python train.py --n_layer=10 --moe_layers=[0, 1, 2, 3, 4, 5, 6, 7, 8, 9] --normalize_top_k=true
Below are experts of layer 7 (counted from 0) of a mixture-of-experts language model. Rows are named router (the router's row for the expert) and show model dimensions 0-223. Each number is 500 + 40 x the weight over its row's rms, rounded and kept within 0 to 999. Numbers have three digits each.
After each expert's rows: a language model's description of what the expert responds to. This comes from a sample of Wikipedia text that the model never trained on.

# expert 23
router:511492520510523490481532497510535500463518467563456550532541470547547474518494516554474471490522455491438454518533512447522492521514490544461450600529537413557512505492491473469517585459464396562500492484539514482494441572458552472539438463454473477504544571543572445433541496421446528451542548522475589453535456470492561511458482549433399439477454500515470544558494444383558487460504557495534472468567479517540552556503518499484483468501523542522533549475482526458487449509539526424472394450503441491489522505521555484467492447559524477428469512525461542524518492444500523475499492539535488529528539496533502485553476461468536549471470425487505472466518522485478561513512
What it handles: Single capital letter starting a proper name or word split into pieces, e.g. Simon 'N'., 'T'ikal, 'R'eptilia, 'K'lingon.

# expert 7
router:488505503541519564434489524490458460513510512599464496466526477603528476562558521548510452549495464531498488491563514408551513506525479559496490535516459409528552471433506496458534561501505433557497487500533540512476505556468554525538483454450522551553477457536548459442525527481447578484529501538497572460501433448456570514504418525446467498408440527562541564512509438461506515458439543467554488486591522536511526501465558546482446467429516506520498565494458487476435461539530549516443446477584454486543519465540516438486520491514510489526463565510508514486534501494460432481463442485557469550533492495506502480454542447452482467511555465454494479509504522438468498549529
What it handles: Capitalized colour and short words starting place, band or person names, such as Black Mountains, Red, Gold, plus surname fragments like Mer-k.

# expert 22
router:519554495525508515480496493472526527467492472595490566495508470535515429611551505501462522518516441537448474532553501434496545552504475525427451584506469407534514487469481512497501557472526366592486497525497510481471467599459560479531503462421509500537562566571545453413522470489491562465520502499509542476477482513484523505497475524432472500526450496511517495498454506357504504446486603527527527473577495527539564505499511503498495412516544524492521514499443510446512473463496551449467393462551468533509524493547516449497456445552526504465492507513527559520543521451484454504492484472514482566503535518558511427514499448471513502480502490482517473458529504445511544517545
What it handles: Line breaks after sentences and table rows, heading markers like ==, opening brackets and quotes, and capital-letter pieces such as DAY in race-result lists.

# expert 41
router:518495534556516516472469525485429468502477475571424525529544479533512495532485510506467493575506448514507458448580559410576539529488439529477490532524483474533529494484550485462519547515432434605496492516517548450489471521445553491527438368491507479543541540543533489501516478472451539494537506546483565452557493498466545513490431573470497470478488556497515528522465427492562519405481541499538453467550568572559502551484554516536480486488542525517516512485456546485444470521503524473487438512546465463506504446496505477454487490548419499450443527543571539491492469472447399483533469484531479533551590531540459480410552473468505525474510453486518461452536527464466531487542
What it handles: Function words linking phrases, mainly of in institution names like Court of Appeals, plus in, and, commas, during, after.

# expert 47
router:526505489475514527485552517528494464455497454548458497517550460521546491493521531561523481530533434516509458481521513421526575542461482527473479472548412371552544488444525526476475551471518465559483468519518500489498454525473527487595459470453529548547534536561509458484515513443454567515538497496482573424529464503439536514503420582413496465404468532505523563499494476448582512460464527549532464489575546540511492519507508567525462448489548511498491581535458542495477454508500498549477477472574512491524513479515519465494494503516443458482466575512510532514536479469429423509507455478509482567466511511546508480405519420438561551478542453492525476433557509444510512535546
What it handles: Head nouns and pronouns ending a noun phrase before punctuation or a verb, often military: operation, troops, attack, trail, it.

# expert 40
router:487480526528528501488486525507497507501476462572467486493531454570465547544463522532478451560527433507510496475508542419546571466480497497478490505569485422513555505497497491506467512552504420516455486526556540521479445552465544515606467487502449486542561521519508466478503495501468529490537489531464519423500437490461574537546411561482500500421448533580496545513468461434515499431477525481503494439607513522507469498463524555517499468499490510541512569495511522520411491511516478503487454449535523522548532498564557456462524550483451416531460568518523494479540454483438437415554470461504521502470544520521491496437504371487588565469541497482522463467543489455469527583526
What it handles: Word-initial stems of common nouns and verbs awaiting a suffix, such as proceed-ings, knock-outs, drum-ming, Cost-ume, or battle and match.

# expert 15
router:551498548496568518435532521467450500472497499595530562577521453541557443557544533534475499540493453513464441438547528441527522511536539538464484525519470467545493462457533523446489525526511393500514527544549486451419536583469502457608472450489466498549522545529522436487556483441484525483538490503463544451504478497450570537475467512490407508468477537511513508482445448447534452431486492513534483458546529545496543560436503598522454483526491526512472545483488528462485469481531517512523391477562447478513548434548558456523466478529476491447513554496526547523558471440471487487512468492556481471500573521540461481511506452441525505501533468451510469435526530419448493504532
What it handles: Opening or inner syllables of non-English names, mostly South Asian, Spanish, Korean and Hungarian, such as Me in Mehmood, San, Gu, Da.

# expert 59
router:514536498535541524490465510515471492481468523566415506444526444575522508547517499532481477510527484506462488495520507426577540479510483486517426546524508416535549465466544483472477579487488457557508486511533525508459455559416515513535490522470471479566518485583524473472444468470493538486536503485506497477564442466470605473524449525480500495452498522587516476559481501455509462433481545495548430527595530525505464524505581544500508447491506505537514566480470523491476436554484569512506464425528509520529548519440502448488442418546452506503462511600519521534515461495461410505515451464524500492509497550561384479396474423469552542453515442510523508513513506487481503577514
What it handles: Nouns and adjectives that take of or to after them, e.g. due to, part of, son of, kind of, unaware of, member.

# expert 2
router:485529557450557470462496535471473507478500455577515558499544520530523480521537539491453498525477449537460473460549512428525558521476516517398470544512467446520494462439505466504474529475525438652489503535509540480477423576453514475553465439425525540528560516562547390466519554444491516460565539495472559488501492503425541539456410540456436545451460535529557519503533500484521509484499523524513478500542548503518555521478517506507475505490527506567502552427497578520518442511516549446446411469552463477537516478505536434447508516501492497476504486543549533519533523471474419445474499491513493535489515548552506510459495428473501528461530461477446451444524569499458496545547
What it handles: Words in award listings and education histories, such as Award, Best, Nominated, University, College, and his before degrees.

# expert 46
router:517512506588494487455479514499515556489514532539443509541537513483525449509484510495521469511480452465503497497565536403615597503517479510463475517544469502562521517495497472489503559505427367579518509496501552474488467512497548518560475419494511497504503554553466537521504462491463541506528455538449513418539463453461541515517458554453485440463495553498511499544504470449621492447499555495573438450521560556584538506481518520490459458476556503541526535518464535485471475514493484455498489460541445448492512533497584507468461479545428501463445503514575517461521475456488413484527496457517516506519564570547503482447546498426485552481515436475466463475529511458421496530558
What it handles: Function words joining clauses and phrases, such as of, in, to, where, until, when, because, plus following verbs in narrative prose.

# expert 32
router:478512547526523495490500530480450485478479515615494526512534446568532482548509542533471504541497440515480502485553579400547544524511475564432473567503474420585557473434499469500504555533540447618500488502520529500465448529415540493528520463486521525570516516575555440460471492454457579471503486500454554446527471494451552519508414579474477507456477517524542535503472503400516529459490517519545472488570501545489517519435534534493467479477529531542498524480460560511488455534511556505478455482557490479504476437502533470478496499498466502474470556533468513514531453460430418480476435515540449550545526522516482463436520405484526521497547462519461450458529543444455480515546
What it handles: Words in election reports and demographic statistics, such as general election, by-election, average, age, Total, percent, United States Army.

# expert 12
router:525511547523483568466440504471464469510524491578485542546486496509529470535526593474428475519555468545456452496555561420539510576481493518475421534506466487531539476463577491448502577419477474588496434517513527469504473544481539470545494439482478485532484558563537490449499458490498545446471500500473524463525530470440523521485378528491501493519463486571502497512472495466561489454454542521511476510559513528516533566427558564459448473465543506549489512503462533519493464546483536482475457484557448455523518428543492453469515549555432449471512555527484522528535451496463486447546467522538505523559531508498473460421533429480491511489579479398497444472581494460476508478563
What it handles: Articles and prepositions in running prose, mostly the, to, for, with, as, plus light verbs gave, make, took, often in sports transfer text.

# expert 51
router:521499501517531506494497490512432427487506495621505529507535464565544465530563523519393495523522479538483473431556578397532536518518463559510455573521473458531535443455571476481499554529492414566523448507520505488429452531417556447530493450509497510530511537510562404502541495440463581503456496527483579448544439475479528517474452571476499481465503505536534564509434460454501529470486525506532449464547500507511497505447514507517468506446546549520486570530475520496441464580526527504470374493533519481514478454533536458491457487495465518459481571558474492511499453467469478482460484510511476554529510539524448495467550476484534498438537456485490459478554533473498531492575
What it handles: Given names and first letters of names, such as Daniel, Jean, Eric, Th in Thiele; also Species and Authority fields in taxonomy infoboxes, and sentence-final periods.

# expert 30
router:544533466523526535519506534508485509446538482585444484514502437529496477490488523569503534570523428443476477517524551434538529488517479484496488583508477409559487452440534483417492526465507441630537467519577544556503475555464521505546437470487487446565477568589542489416565440531455520510519475521514574472521509466451500470491419573484425496484431534578522533516475455494535495506477503477521445462475499530534541501493600549472471457501470484486503526453503528471530429459566523479490464457491458455516563488521502448465497466545455503427483545527511521499550480504432456477535461528483544505496536510537485499482510484399546549475532434501501491466506527472495553519560
What it handles: Commas ending clauses before and, which, who, but, plus thousands separators in numbers like 1,190 and 5,873 in tables.

# expert 33
router:522492485523507535471447570492501475461546518552479486484527531528530466579518540523472432467510512517475510446502535444532549496532516486433486598469475440586512397505500478458509542502538417584468516463489503468494456567444514533524470459452498562493587527550522458420494467482449556526507533567472555472511510490474562523444441567489479537478450505531466483529498487442567483369484528492535467501574498520531513550498485500546442498457490512497461584504491483477477464518524554498467459520540491456549522473510572430491486493551538513445492584588492511531519460418433424498452492478532515559532533540510476475436536454452526520445503512490470464479495507496445496538561
What it handles: Verbs of match or election outcome such as lost, won, finished, plus infobox field words like Succeeded, Preceded, Coordinates, Website, and U of U.S.

# expert 29
router:527527539557469509478451492532492445461499523591473511458546483577501489533503497544506500497516483512482512444582503420553550464489473515490504546504430423511543524457513499485473513468569447562501501549554501501449512557442539497590442507481527514591547532513556453462506591479461548511486468498504480448435502457481543502517472545440478488402454600495483531560519466402518524461520541528483489457554506552497503519470507544516492437468495536521556547494414496511480476536547552535489455462566481507553482505553551505437517508522427477472459526478538502500559488498407462456495510493511408517457501523556442507445546435447498545490521471448433481422511546508509502516543
What it handles: Topic nouns for sports, music and television and word pieces in headings or names, e.g. basketball, football, Table tennis, jazz, S'op'ot.

# expert 54
router:522506532470518480450494543498484509484514501604494541515525501559532519543526538484482476560494472529480499499508517411515552529504492544456488558521446418557537468465559474484542551527518448585498423510494501486438448554438592530536454447513508556545546525566519444475506482472457579495517450532479560475528483468449554515462436570431464510440458477525531552508461444425539431429454523553530477444572540583520518523497538542495452470516525508497462509500464544526480440544479540530496458486581478490542486486514513445461514491523462481475474531534531541513547479461436426461496503470545455520556499463499430479372513469457529569487489443478475466491510527483518521531556
What it handles: Suffix pieces ending place and person names, such as ville, ington, ford, shire, Angeles, plus dashes in medal rows and LaTeX commands.

# expert 38
router:496506548526500472465519518426474509447508469589470574533532496565505491541502517541500485560536425538487465498528532412501576542478503516482446583524463442561478455441539494486531520507511443626456481503487502502446465544498559503557461487462469550496477485566528441495561542488493589481500555499505555389485449501461552504522444526468481503447462541515578527500537508431492484466444536558529452505572533483441475520468520557505488492505514473500463511451515554505462445496519551489507444485543457480581571484561520451480518506555506519517455581510497502578522466492474461498488422437520466522472508511548503475420507451459533528485508465488448467428518534441531550539535
What it handles: Words in census and demographic text and infobox fields, such as population, age, households, census, average, Coordinates, Turnout.

# expert 57
router:510494542491542494518515536444509522486477510584470495499477479529554480522530566530497465534510464491473480453538533413508495548476449561497470558508402478543512446513550452498479582478481418589526433513486541461490469546453516462581469466505471512544513529550532446446563509481507527475497537548480577456537513475464535552472428538489481512433485479517497559510480459471562523410441525511557462477563535558480546508466573535519473449528499536514473512485466559477455479539534492475453475457533471469553524460559538471479493516548487471478465600512550548524569389478436463469509482469541489523545520491522409456408533480486491527518492433494490476437546554448475542528534
What it handles: Prepositions, conjunctions and articles in geographic or place descriptions, such as at, near, in, and, the; also table pipes before place names.

# expert 9
router:536508521505494477463495524482479513502500428623458519551588445515546437533461505566441498495545479556476529478498502438494500508471496532441485587552503448523510500516511489515522504472582432510491466511523542532502490575486524455557440493537510494527480590517553461491546502435403559505545523539495554459499484428408546526466478538469467420454509543507553499494509486434540417470445525485477478496564526572469504579508523588541463462482524561506541539460441504464484508496478526446482414455516473438532535455476531499460506479537426464468515538552511536532581455511472482491514470477513528471559548486414475453503548445477485500461529491481469496455547524494425500488527
What it handles: First fragments of split proper names, often Slavic, Eastern European or English place and person names, such as Marl, Tran-m, Kidd-erm, Om.

# expert 14
router:575511518503538513460519567537498527456526499597481552547545514553513483522499541571471509505548471518466481432516516456538540533489494531451486525543473432545472470454522495480498531468522433489546470537548520490436495568482535481562478477473503532551495563563505448497538444473495508488538446470451547450502477461465559481441440578493407473460489560516503521517456487476548512421462497567533433492584535506534546563508540586481437488479465534500520530500421528505500455495504519543521391483564483470523544462517541447444469479554433477448481549579539555548591463473464458472530477473524444497533510488509437464441513450451506535448489465487456479425505523459479518514523
What it handles: Mid-word pieces of non-English proper names, often vowel-heavy, such as os in Kratos, at in Dipatuan, ol in Noppadol.

# expert 6
router:529510499502500518452505533466479488449510494599458500470529469527573420556508569522467495523506462526465483470544580419528498496513477505477440590506435436579528429445549493525479539521571422537513483522511516494445448546439525488569492505435501516514573520537553444470464490493419563492478479514457535428503468469506570492496380519450492468451473511496506518500534475411495525490473536518572480440589515510536553458496508518530493465456500511559500546520485539469475471568540549466524464478559512486535487494496522457498487535565445495484489505563512540526550494475433444471470470444493439513519527538508454527448573427483522547449519421515486496460535557496463507547548
What it handles: Line breaks after sentences, headings and table rows, plus first pieces of capitalized names like Ter, Per, Ber, Wil.

# expert 37
router:504483469531534529489521545528462473473468467601444529484538482508532501611528572504445511512504455548467482464562483416483525507524496544501464569493420430527506467449506454472504585527548442587485478498543506488471480550463503447542432459509535533582497481569545422438481513476454577499510477483469541443478424495453546534492464551420505482467469519509455499477468433418515469444438543506531469470557507515536474490493525563563504500467507513514480631492434532519496479547541508482502468516547501470530522504548563458485463507557475451512498525542524558530552492480416430467540469473473494518536552509508457461419576450478529508486542459471533484498482506492523525524525
What it handles: Past participles after was or is, usually followed by by, like developed, written, organized, plus Preceded/Succeeded and table dividers.

# expert 60
router:502480537533511586467530509505482519486512469552463550502618432562527455565450527513437509491526472482453476520557532430514507496498505542471444575505467435504480416532570475463484526471540452600489511538512508507502397601474520493585470519440513481565502533564547460453472474437499505490525498480496550495514464468480547525476453544507500496471467522543503523553435533485536512446501557533513443526553463517476510505435486521492496440479531496527566539493465557461465435528474558494477438437531508449550529486490526425492458449567425461485489491544497592521515481472458444505534465519547446515521547522535499525432510444510557552455534434488472479458494499426473510549532
What it handles: Role and title nouns describing people, such as director, governor, Attorney, President, son, member, often after as, a, or former.

# expert 61
router:506508507477533487509431559501531502500483455576482513516535494585532492519505500513489541481574455527481502491594534420494496508446476502470487549496418429584550466492582443494465526489549443594483525515512484533496489542464539483550464460488549543518501537560554464461541487500495508446485510505487522509493425482473554572546470553394469460480482531548549471495473472389540516460462552502499460473585503542530533561455554611457525505493465537533469534433445549478456473471533469486515458433510449443527547480486555447488527487510478463440455557517502512484573495483457479462495501537582456536488508474524497480449511450449548553511523445524463523420527491458483558504479
What it handles: Unit abbreviations after numbers, such as km, ft, m, mm, lb, plus building-description words like front, bay, storeys.

# expert 49
router:517532559488509527481511518468484473464464475608482512516519466493490518517546548516471490541532500516497475479562511407532514535487545528438463538519475403556507511463496447495467496507513445601492523518527573487457455541446522526589486474486524459514490507570539427435489495484444611484483531493479540444534437529509571538501357591498480478450478498544497559464456443442517511418473576482491458479558503554505483521500508538498490441482527516516489589509496507497503449523518570530492467508551482497551518508535531462500477535518441460452509561551481524473547492441411440481498448506515509483498528547505472493398520445498520595500534507472492501428515472440505516537533
What it handles: Common nouns ending a noun phrase, often after the or a year, like design, form, box, debut, season, team.

# expert 0
router:534491479510522531490487568485476468471488491623467501518561455553522493551507532518431509534515479523502456478549541399505552566493476527457482591531473410593527472450529467518501551514524426597472473530501518457444448551433540508544476433508511536564541526559534437456508507478455563511507515525467551437502455503452568513494432567471495496439476516548521542493459440422504490439443548533490448485556521548464493529473537555514465518483516540519481549532477501528475492523476542508469452511565500478586525449493532466475460480538447504472477545552494513487554471440411440472511509513482485519503525507513436452409521442474544534489527464477483493473562525438484524512544
What it handles: Table header words and cell contents, such as Date in "Date of birth", year digits, and sports words like medal, Championship, Cup.

# expert 44
router:520567523535551510497526535494537544557543477578476473466533484590520485511423512536508489547484411501497507586495514425516532460548537484437489559542518487580415495471534436516477537549457433540453484513563502464448476570508500523548493511471462512558573541526569401447563466457518538445518531421463522468528473514470559502505480531499472442437458529530522519522515429464543473455436575499507443461559495476508497497482522524478452485503470516495523527452470538517493484487462571460468455534543548457485552476487523475505473505456423506448481557486477542514496490486478476467511468457529477584481530484592505485468529424494582531400520463466521463496479529535441531513450
What it handles: Short opening pieces of longer words and abbreviations, such as vol in volcanic, fl in flanks, cl, def, .S in U.S., No, Jr.

# expert 1
router:469537531567562500458456527490431533461503509569429456471563469507521473532539499507480461530483453556477509486523514433595514490524506539500434543473442435505555446458534469530510562508525438548480499493539532487485493551444535516577452415444474516530496501544507453455529518544487554508534491532457541447518503483482555483507396497457442469445522551523495537542527477456505522509444536523603500459587554529542579466467567568580473469434561468516516530495499515477428447532561555487521434464539442498477496517528505460466468532535472490470447517520535524507542492480467461473458435442507427538544519510492470470481559446460522531502525481523488459475469569512420487557511
What it handles: First word piece of proper names, mostly surnames or given names in lists and tables, e.g. By(ron), Good(all), Har(ald), Ever(grande).

# expert 8
router:512496470515534537513576540533503479477462436557439493475547472534546481487525528595506445541519506494509471475550524410522561552478525513487500546563450399530520481474511481448487557519521456638481473519511509484478449518456528492573461493467512557569512511569546466434507522461446550510509500488468547413477451514431557521541438540455492485439493531538537533500484446429583529442445527462532430506558537514468484498491518564517456507437546533494510520486468541449494463523512509519439500469554462466566500486505571444494509494505501503464486573552505547505521491476410437470474417505533503491461547530533480509461531447435553507510512451494503519425543498440479534525543
What it handles: Past-tense event verbs and common nouns after the, was or his in biographies, such as released, served, died, year, work.

# expert 26
router:530588523457519514460556536495458485469515449572483526514494534502505538537483566502487499502495490495451505506521538415542557555476481497498445525476520461547494438492546524456454523527494451542508468491456498485379505544449549527542533438505541497554471517565563432442484438504478555480504488478518564498523376546478505534502445599503450482444460531553494513502506461441513470416439489541484455498538572537474535531486507510525460481546491544546534543504466490488535464459554534473422453513550514474561555492562550494429488517580474442488473554505558544543508448474446404508501491456543499480550563486488419494453518402492541534481514482528522503465508517495477552542525
What it handles: Middle pieces of Latinate words and names, often before suffixes like ate or ation, such as ic in caricatures, oc in Advocate.

# expert 20
router:504504481543564520556503562476472455490518498549435527516552511502534520525509515484490491503478461523470470517536499434572510481490547468495454578461512463569478456513559406482529578531478398541472514504516515499446510552480530460565504477490448519561518525556589454444562502471464530452505547516467546416559430467481558489459474550430452504412472535572547556504494480424500455490498541483531495452551498494522502505510551477559419525553498506528498508520492531448414413502500529454472427480545488466537525488564545474513497490526475455458438493499497546526515501508451492531483449551507476537514493504538483510498535451480578537471496385458542471438537466490389520488516
What it handles: Word-initial capital or onset pieces beginning names or words, such as St in Stuttgart or Stoke, Dr, J, W, Sh.

# expert 45
router:553500523486509519485515519526504479471517472579473495513550437552534490500504552488480478520539445535498463453503510431525578538436491548459483501521452375515497481445550504471504533475513463525475436522503522480484452588463553495626458475446533540542522543558516441480514499458456552480554463497469581468515485501446519514489438560451481508399472527496541556486495463494536514439462509514548473458614527510491484538459509538472419476484551544509489572513478540505452440488511501558466443477565481501553518474544479454472462496522409479493458583567547527509527528466434437515507477508492478568484506512517514490437504446453557564463530465507504444456513547453519506561547
What it handles: Final word or last piece of names of people, teams, places and companies, such as Johnson, Corporation, River, Creek, oles in Orioles.

# expert 43
router:523501486480534502476458594516449487484484469570474548546553455571515434505484521502471494565532427457457488535530597430541485533529513549510466526508468446612515457484489490513518575512536413526479500577556529488483498575480527499533501503497486465511480522527559487455444500460450483516539533544458503451534454509423554552468406546481450487487495523505461538517488502426510499428488518509505457485547532486487518487492533562510480500433499496542541556487541508523504450493502499495514438453508486522534497502465488403481527494513510440502551581509512514551481439501476403465588484549481480499503584598525439505438554395490535509502553522511526499462438519420467548510512
What it handles: Short inner syllables inside words, such as er, al, ul, ar, and prefixes like pre, con, par in parallels, vulgar, scheduling.

# expert 18
router:491520538452501513475476607472546503442529467578426501496528492527543439543461551535477449534536474466466414480530519435467485568536486563505513588556460417526560495492533499532530588530500438554532496504479527488478437582483542508538459480481532519533522510525580464473501452439465501505504535538481499451528436452496533550468457578447476466468513516528466499518478506413548516465460508555560443489551496506552506520525520533466471451497516553553467559455431527501413468495525527429512429490541447497481525487492542485494482501559435415464488554508535554469519491508451470465495471498539535499543540496531465547473484450488509525483465452521446440468546567497432498582533
What it handles: Single consonant letters inside words, such as f in triplefin, d in reddish, b in paravertebral, common in species descriptions.

# expert 4
router:516521535514546502494515542472439475447466488603472523509544483506524507533517527519442452556477449523447485459518510404523572544462485541469450568526463427516529478522508489503474507508528460593505509561511573474476479554473514508528495433456494514531552512565544445442510481493474530502565495435450530430516484484434564461513408547442480530422507517514542528532475456463544525496451560508524457535538549495511515534517518509560430472479528555564478542474481522537497395536511510503507433471568402481529521481578515448436487533537480461466514515568523557551517489458436456474516422485518450513530519485482453521410501438511525526512559468497479479455487563497470504542564
What it handles: Head nouns closing named awards, leagues and tournaments in honours lists and award tables, such as Cup, Award, Championship, Nominated.

# expert 16
router:503488517488544474475478557506460499447517476583451541531585479569532474538484536521486507519493448567516497457528534414560551469507448526457513517463468411569522493451507404490548509517477444572465488493495507522442490546498500523573492443505516496570508500557554449485493502492440526507498461506450510454533483542483583500489490571479424479472456513522532529531452483451526510462448477513556453476575535641450519523497559512535483518517565580544533534517466478477490447535488571519479497471561487455558564468539500477449468498553409478508499547560539510490500438495459420475524461526436468512520498524523455486428540432456525558510556452494495489450534491474464520534531
What it handles: Middle pieces of place and proper names and prefixes like re, anti, Anglo, Roman, plus period words like during and early.

# expert 19
router:553495500567541594478484564521524472518540508567440511500562465544525474519471525560481473485542479518485501461561525442478559487486428548434442530560453405569586472481501518511521585454457413549542486496487565518501449586442494458537462505500449480513512557569506436450523481506501566514544485465448535473513505489454588578494498529449425464480462574537506483535478430437530525412470618531520441486533511503520506529507547563524481441504516506514507502513490511509512475483493522473527397448508455490526560475481572453477483484536511481469465486535545546554564507495469452448522482480535481458531516492495484483461517493504545508482480464465515429501549502476507555507482
What it handles: Bytes of Cyrillic, Hebrew, Chinese and Thai text, plus the token right after an opening parenthesis or quote, like (ab)breviated, "Love.